{"experts_per_token": 2, "moe_layers": [0, 2, 4, 6, 8, 10, 12], "router_score": "sigmoid", "routed_scale": 1.41, "balance_bias": true, "n_groups": 4, "init_std_router": 0.0103, "vocab_size": 8192, "tie_word_embeddings": false, "learning_rate": 0.00812, "batch_tokens": 65536, "train_tokens": 293400000, "max_steps": 4477, "dataset": "wikipedia_en"}
Below are experts of layer 4 (counted from 0) of a mixture-of-experts language model. Rows are named router (the router's row for the expert), gate (a neuron's input weights, with its number), up (a neuron's input weights, with its number) and show model dimensions 40-79. Each number is 500 + 25 x the weight over its row's rms, rounded and kept within 0 to 999. Numbers have three digits each.
Before each expert's rows: "gets" lists some tokens that make up at least twice as much of what it gets as of all text. This comes from a sample of Wikipedia text that the model never trained on. Tokens count by the router's weight.

# expert 10
gets: " the", " and", " of", " in", " K", " on"
router:494505458527511444535549481485470514520503481473482487518540525490515486544459472503493544482514467489471445537512479458
gate0:499512485526488512451518451487494498550484497549497517509492507459461525488534482504547475475519495479493515481472542517
up0:517520456473523519473492503514494459483499497448483536513490473510487508527513492515506475535502482465537480499536471556
gate1:502517462496470525509476508501462470472491517496512507547483489480466487487533450543451468518503531515499526511516513483
up1:485489480521511512501449461503500514490464449523494492565489491529493516423549486478530522493461489518482478512477494485
gate2:533481500524551474501491508506501498450496517520498529512514506491498494466531523519491487492565502496507530485470554530
up2:480512437461496478506510459468515518562522448484475542508433477543492488475462502498498527476476493527500472518548454486
gate3:509541533503484492451504493505503492496480481460477502515438484498516502462484535535477513542493498527537546467484494531
up3:459573506504469539467507469487509474509508520483528492479480491543452466496475491490487530473487491515495489473511527491
gate4:497496520456459493488474487504496482480535547519512497523488508506509478516486505510496539512517489490513548470484521514
up4:518495523528540470518515489497542511531472492516477497492498475509494495501454483541487452489533505508485547495473475507
gate5:495516505540516520490504511483479512527550471476530513495496508482462507469473527471520507529433492486497559509479495540
up5:468477492475543467536518494480511472494468475516518497519488533525454500475534447523514495508467492514526484485493538555
gate6:509477503520459518503531512506505525493499497493484501481514474481507511519502466477514506490460510522511511524478520496
up6:487531519528515518503495493495440505526498522468471505489542520510500477506500501439553514508530531505485532474502484510

# expert 7
gets: "-", "20", "19", "1", "0", "2"
router:499530508531508525501474516478501473494477504479506511490503462494502522513536492470493525507480502493452523490484537504
gate0:484506478505447501483507512477509508505472515472455477479509518487490513519486489484455490497541491503435527521466484475
up0:548510483507487500524484533496492518538472517494505473498480505474518450490551452501496471480537514415483501494499499512
gate1:522519519508524508508519462482541507515502503485493532506436475462479446513527497465469479484529509474462521498468505503
up1:535526503493511491541477492475521470520485473537472512466504532501540463462480537532489489478499511513521493507503475483
gate2:517495476500534492444493528478510505509483522495508503444495507507505479467523523487511467542548519513499535505521532454
up2:405476527489513482493475513493488474515501538528508534472506501462529479489536524466472516493492486515515508468509449550
gate3:528494498515525547497483461526510506478521487479556523527516479499488509491507474467489495531516501505490526488549504490
up3:472483486531503506557517478474503488518500455460460479493510477518524486464484475500504528476490484546515495473492512490
gate4:519535458502492496513500488514495523561464524490487528516491520518496504518516515513541542488518479505454529510553516495
up4:523441525446494533513541524451451520481464531532515466486514495444506502498482554470493480488475491516485521529489469490
gate5:468510524510503489507509483507555490486539505478474516478485514526464465489475484504539499496491525505502506494458517531
up5:510515499470485499503498455455454512487499502518501489497509514517549494476473479470517542549463489489457488506486542508
gate6:473502508505540536487450529515532481509494521513479450499510515487484488508503496507465519492538485483484521539497482553
up6:555478515524523518528459458554483489499525489526492499473529516492516523513511491476501572500476505493536454509502498530

# expert 12
gets: " |", "|", ";", ":", " the", " in"
router:497474490516529478520470466504506499515481479476490506527457548531486513482494543522473469507490530459494502526507473533
gate0:500527493466554505471489465517444453518482476502475462495509486519470462489525507483464477488521485503484534449515485518
up0:486470510504466482469521502486505488487474526485476521480508479438463489497519478500502483509531500406500475484543509535
gate1:479501505545522484498507539472516506540481517507505497496551566478502477501514500474454452531466555471452510482493487507
up1:518516487499516484465507459518495513475502509518468517514441499487518522511467517550513475460496506528487512472517497500
gate2:547514476518492503499506514506533448554468473472490499518501480546495537494462533515512512497498524491522573506518493509
up2:464522503501492514537450544528445529463485516473507467493489505528473540510504531541509515508508484514414488529479510494
gate3:496515461502525486509462460478496512503553478512488533521473510540489528494515547467500485565536475522537501510473499479
up3:493498477529515493526485487458494471526490498524531512550528521516531443469485483517483502503460489506496511507522501484
gate4:467450492442518470487496560477467489487514483524484502463471528531471494508488544487469495542479480485468480493506478505
up4:540437531496519503500503554527458486531492478552440457468496470516508477498503517487499493480449497468479484502471481482
gate5:478510489530505479508510480482477468531496479468526513490449531488499537516491525474542481461515494467491503558483493475
up5:458492489509468499485489491488481542509419492496515517493524454514503481515504519502481519502509526507557480489501520532
gate6:502462479499499513503505504500481499480515503471501487466547541495461516512540522495469492512482511516513521508562475470
up6:498500501512510510479489505523493515446543514513554583496493500454485464501516477540476451513538499491472488497492485507

# expert 15
gets: ".", " (", ":", " \"", "==", "==="
router:489501536501496539485454493469508508472515506515586505479520493490479472510502511449543498461493483515510557445499499503
gate0:475462498499507520510486513530495489506458544480522507488470470521472493521443453451514480522497517523539535459487514483
up0:513484491534527509494453496536528473477506452509534507449483452494498481504494483508486490523503522490460508527473481521
gate1:492519532463456478508470472486474491492512467500554436434472480495497495481466529506506535538506536487497530555514521493
up1:544532477493486472428524529472515528498499488497501466482499482512517498494496532515508510468492517545510466471490490493
gate2:494494558478547488493513529511481551536473496541450520491503508498479507475480550478481534506499507462495468501511485485
up2:506492483486525439499501494509459490543463559524522515487507480497484538502496527482532486504524476507494498534515520474
gate3:478459519506491472454520498505489507510536486483499510561477456512472472535484486483553479480463485536552511489484517485
up3:500474505510460524477500477565501487494539512501529519496510521510506536493516546521505477497556497542486475551467483469
gate4:514540519487486501483508464498507489537492549492461483515497500486439536517497479473476461461501509466459467518487503526
up4:458467505533524488509512465489470491516445479499522507527514470477463482469510510527468509513495496494484495523497504527
gate5:455494469566473464514457494519500511508463484509539504557487512487485462462514530470523533482485510480511492521489507475
up5:494548525489544506504526477491520508532464460492501533509526523477537489492496490504450485521504460511532479536492519518
gate6:474497491488481501534450463476480518499522484477470526492483520488494510468503526482527541490483491532506520462482470502
up6:476463493493484455491473492511502510524445480520471496461515487478525512452474500475571496496519474499516549535491516501

# expert 3
gets: "\n", " |\n", ".\n\n", " as", "\n\n", ")\n"
router:525492488467508516477475502481477521514536484517524501530475523497497488510515524552456474572516522530507507495523467495
gate0:485489496437516480485502474486504513496515485495510460486506465499460472514506517544506492535480518484500526476489476468
up0:548541515482466499517501512495541494489495559538528518511530476517491485524489509493517512516505476458489521491470513488
gate1:521444513495536494490518493508523535526511513480472464524523489504503507505521507513507476532517430499499492486505505518
up1:483511499481496511501497495507489475505520497486489510470490514496474459485497449512555517497536495498478492495442490546
gate2:526520504519553524486480548510505476506535506469508503506493517481542485519535513519508510493530517527485483474522501523
up2:497510485498469500480546522497489444533509473510458547495460506515455492532497498495535459498490523503477496463521506471
gate3:513432550512465489501490538452483505482550514505521512488544501531507529470477525484486477478512448493505501533470520510
up3:503518475498487525522535515541462481507474463468441457501506465526502439503513511483513481486522490487445483496497478500
gate4:497481502519460534536505464484520486474525528514506500474511490464502492469501467519494488504531505511501525501507452497
up4:521472494522527511536503500506502502543462524532504507498510486517514495524464521484508476517512518532478541491540484528
gate5:504487469478546546505439482521505530552508494512521471514471488506541477514502514544530537496512500498462494514536480483
up5:469512498563496528532524473532501507455508493519497547510513478517527494520522487486509498502511500492552504472522513498
gate6:479455513496544536528463472558498520457493511515532481510512496455516470480485527494505495505513491524465501492465506448
up6:467509508473515500479516477452512501506536547487442520541460484532482485478503501501558548478495468506466494551497491504

# expert 13
gets: ",", " was", " is", " he", "s", " He"
router:504503510441469528443493489508519481527478485480498484501506499514516524501532475470483482556506476504488499512449550501
gate0:494470535497535467512517517489524528477500498489542494490472502462500536489547512493503448521535486522467495498514506546
up0:489513500466502518483510435498484549468542512466457483466549483500518510480507503525468477478499472532516500450543491450
gate1:477493522482446510505532529542531477493487540502542492512479501511500550511445510517485490484513493492489505536465499503
up1:488506508505489457521541503528461503534521498497533477496533477536500512545512493523499493526536510519518533516512520520
gate2:484464481471542513523492495488551476483500538489505495474489495468521535498429507528485502537485517544469541495498504485
up2:571532500492475456491533495517493496522522484491478541514492461499471487504486469499520506504502458493507511476486527450
gate3:531502485441499515488545500516523428494544514489526514492522495496490504485508491502498461491492543501464508466488488480
up3:487479504504467528516439516517536477506483479464497454470519509524484471474483501508500531521518465512525520499507519533
gate4:500486519551478547455483513469511517532521485479474513497489499522490515522489481468500503494464499550494497496470519491
up4:467505464486564505563501478522490529484505447491518464520472491503520533449551501508481528507495488529489469445540482477
gate5:538504483494472527456493516479525492550485466483467544476507491479459492484520520512491507536480491512508538507461534503
up5:494499486495520492517512517487485506526500544510496470514532478528497479467518484479472481504530469553491478470516545478
gate6:533503509462504507483480512498491521501473500508515484434498464510517483475510490501480515529520479518478509477562490496
up6:562480508492498499471501491490531495473481536528518507528517528466492499532506494545506511534467487536475554524476507487

# expert 9
gets: " a", " to", "1", " |", "0", " A"
router:494493539489500532483485528532474489542510497506498516538473492493466517519524497482523487488471540489485509515481531530
gate0:501482517567470515469513524519493538496491497480491524479441440493488505505541498477475449500533471529503527539465483508
up0:481515476480506501543534509507484497478488477550452448518447460484527471487505526512544527476496508500491511523528488497
gate1:519487482523533483488559487543497483524488509582501501502520505577520490536483500498484478493541484490529511489536501508
up1:491483507503515462508500513553492485535492517515476474519472477526475469509471538514508533547496488492529541486475482458
gate2:476494495468469544487467506528491487511487512481495475500514507474470487536474514467518511493492523432441554491480511496
up2:532523480515522479541523542525468499553541509462480508443495474499523450522465551499504515480468484476500501515443514533
gate3:488485542468501488512471503486503509464490485538513513534444493505513486501493495490487507529494514541504514526528481484
up3:473480451490527502495536456509505457512476462477534489502503548483565517480501487545557482507468508501475514447503485471
gate4:525486498504482513487471474502458470511546562470485467487464493468529502522490503557554472478453486530468513503490497508
up4:532486488494509549518476539508483496475532450508457505514507469547459516518508527469525479509501477506533509481515515489
gate5:498538478481485537491487495507509515513502497511520506511492451482513503511530503529501522512504456536517473531491482483
up5:477510485484472504473497492535507468487542448478479510518470522498538524515515478496499490529483475464477504519504472494
gate6:513524544495492512490552510461503490497462488445467494486447506505479483500487536475474464527511507527537534516481518483
up6:517518502440531506494491519511502509494475491466434498491500449493480544476460519516530496483533472493492483518506477481

# expert 8
gets: " ", "–", " L", " D", "l", " d"
router:539496441499485470507513512499527521489481493519485493483478493525486506507483488509499511517541510536491469539538503460
gate0:518490479470508460459486455496494485502448515458519476539500521525520487496548519461530512517493472495471514512503486496
up0:485482485576508507462473522495499536470494482503504502501556535473487521505514484525472479511512494565526520503521512515
gate1:530460444470543485488477513556487441508505474530505477487477539483523526448487496512502461492564514502456541511482556509
up1:515463474545505533522496498497447451496508502472475490480529499512505554522553525524490533501533480517494477455484494458
gate2:528506513476521500504519514513506504513490530543521480438488542460492513510508513503474485509516457503507499493526524457
up2:464510503513509529511492489490523455518507455458460519563532488493470476489488499552535478526488486498491506482504534505
gate3:519436502463502471453524522468513518522539487540527518492488501513472514496496475484514492521447483543537496527525529482
up3:494482525503517563473518560495541525530511489505518541475489526507485506479478511494524483479504521523481473504477498491
gate4:502513469501513492533492494522518497482552493545519496479552524549540534463508498500454493477522455463465499522528510467
up4:507488473540480520485514480450511547504508560515475486538478499516453481467490509544535486508492473491519493486480481521
gate5:521524509481476483500462513488461535484489480464464508496443468537436483511494523514503491522565543527546535509494536487
up5:560504547512527480459516485435458473485538511488477481506524498494489441490447535476508520467480537460499532522464512491
gate6:527460496455478502491442499512491485496476509509514512511532474460486526480532504470506502549512499441517534502454463523
up6:519499469527535501476489491507495511485456532495508523534489502544498555504486519489522545496466442511513544516479473510

# expert 0
gets: ".", ".\n\n", " |\n", "19", ".\n", "20"
router:491492540482507512491525523497489538506482500489514516500522450521495495461527538457521482493476489516535524454490494502
gate0:497503482481558456443499466551497505516523515496478448461478449461495443538512541530485483490501492514533509506461475477
up0:475474498485533507462457472505521502521474506501439509500513509514515521481467467454536478479499500488461496496504529475
gate1:519484464512552486464482499476485483502530502484495508531561493538455533483545534499527499491500500485457515538491466514
up1:525496483469513490518497486473559525500455538538466492480528475474545496534507474495527508497520500499499506492487533517
gate2:522468506533509503526514499516527466504501530450492501505479472460463458488508557478477522468514513523466512500460511528
up2:501459554525501512503477533468458503485522465540504480474492482504455508484507457490475499487489447512541467504498481499
gate3:513556541489538524496483530506499535488482476532499531507504486508532499478517555504553453497515462508498481441484515507
up3:467511512457501493507526531487469522541535496498493492530588483492472528498477495490516509508515500469532486508445558485
gate4:529532487493547508516488496466524472431468475489482541483460494467526488483491506465478478514538514490534466491512516532
up4:523516503528467487522478509508512546506491532490519538488492491460469532483497467502484528507484475540523475537481498462
gate5:518526497481537488479518510497538492527500486475523494518522514524517508445493488495488532483485495494499458477502467465
up5:480501496545536504523473490476470504539489477493520521531495500526488514459498567467524521471507510528543551477498465484
gate6:475486458496506502497470480488433517507481513477502507453492480491505533461535534520535524513479477526575500489506487480
up6:478471522448465468485491552544501543500463494453520512513485487538501492505508492481519502474511491490489473511489472485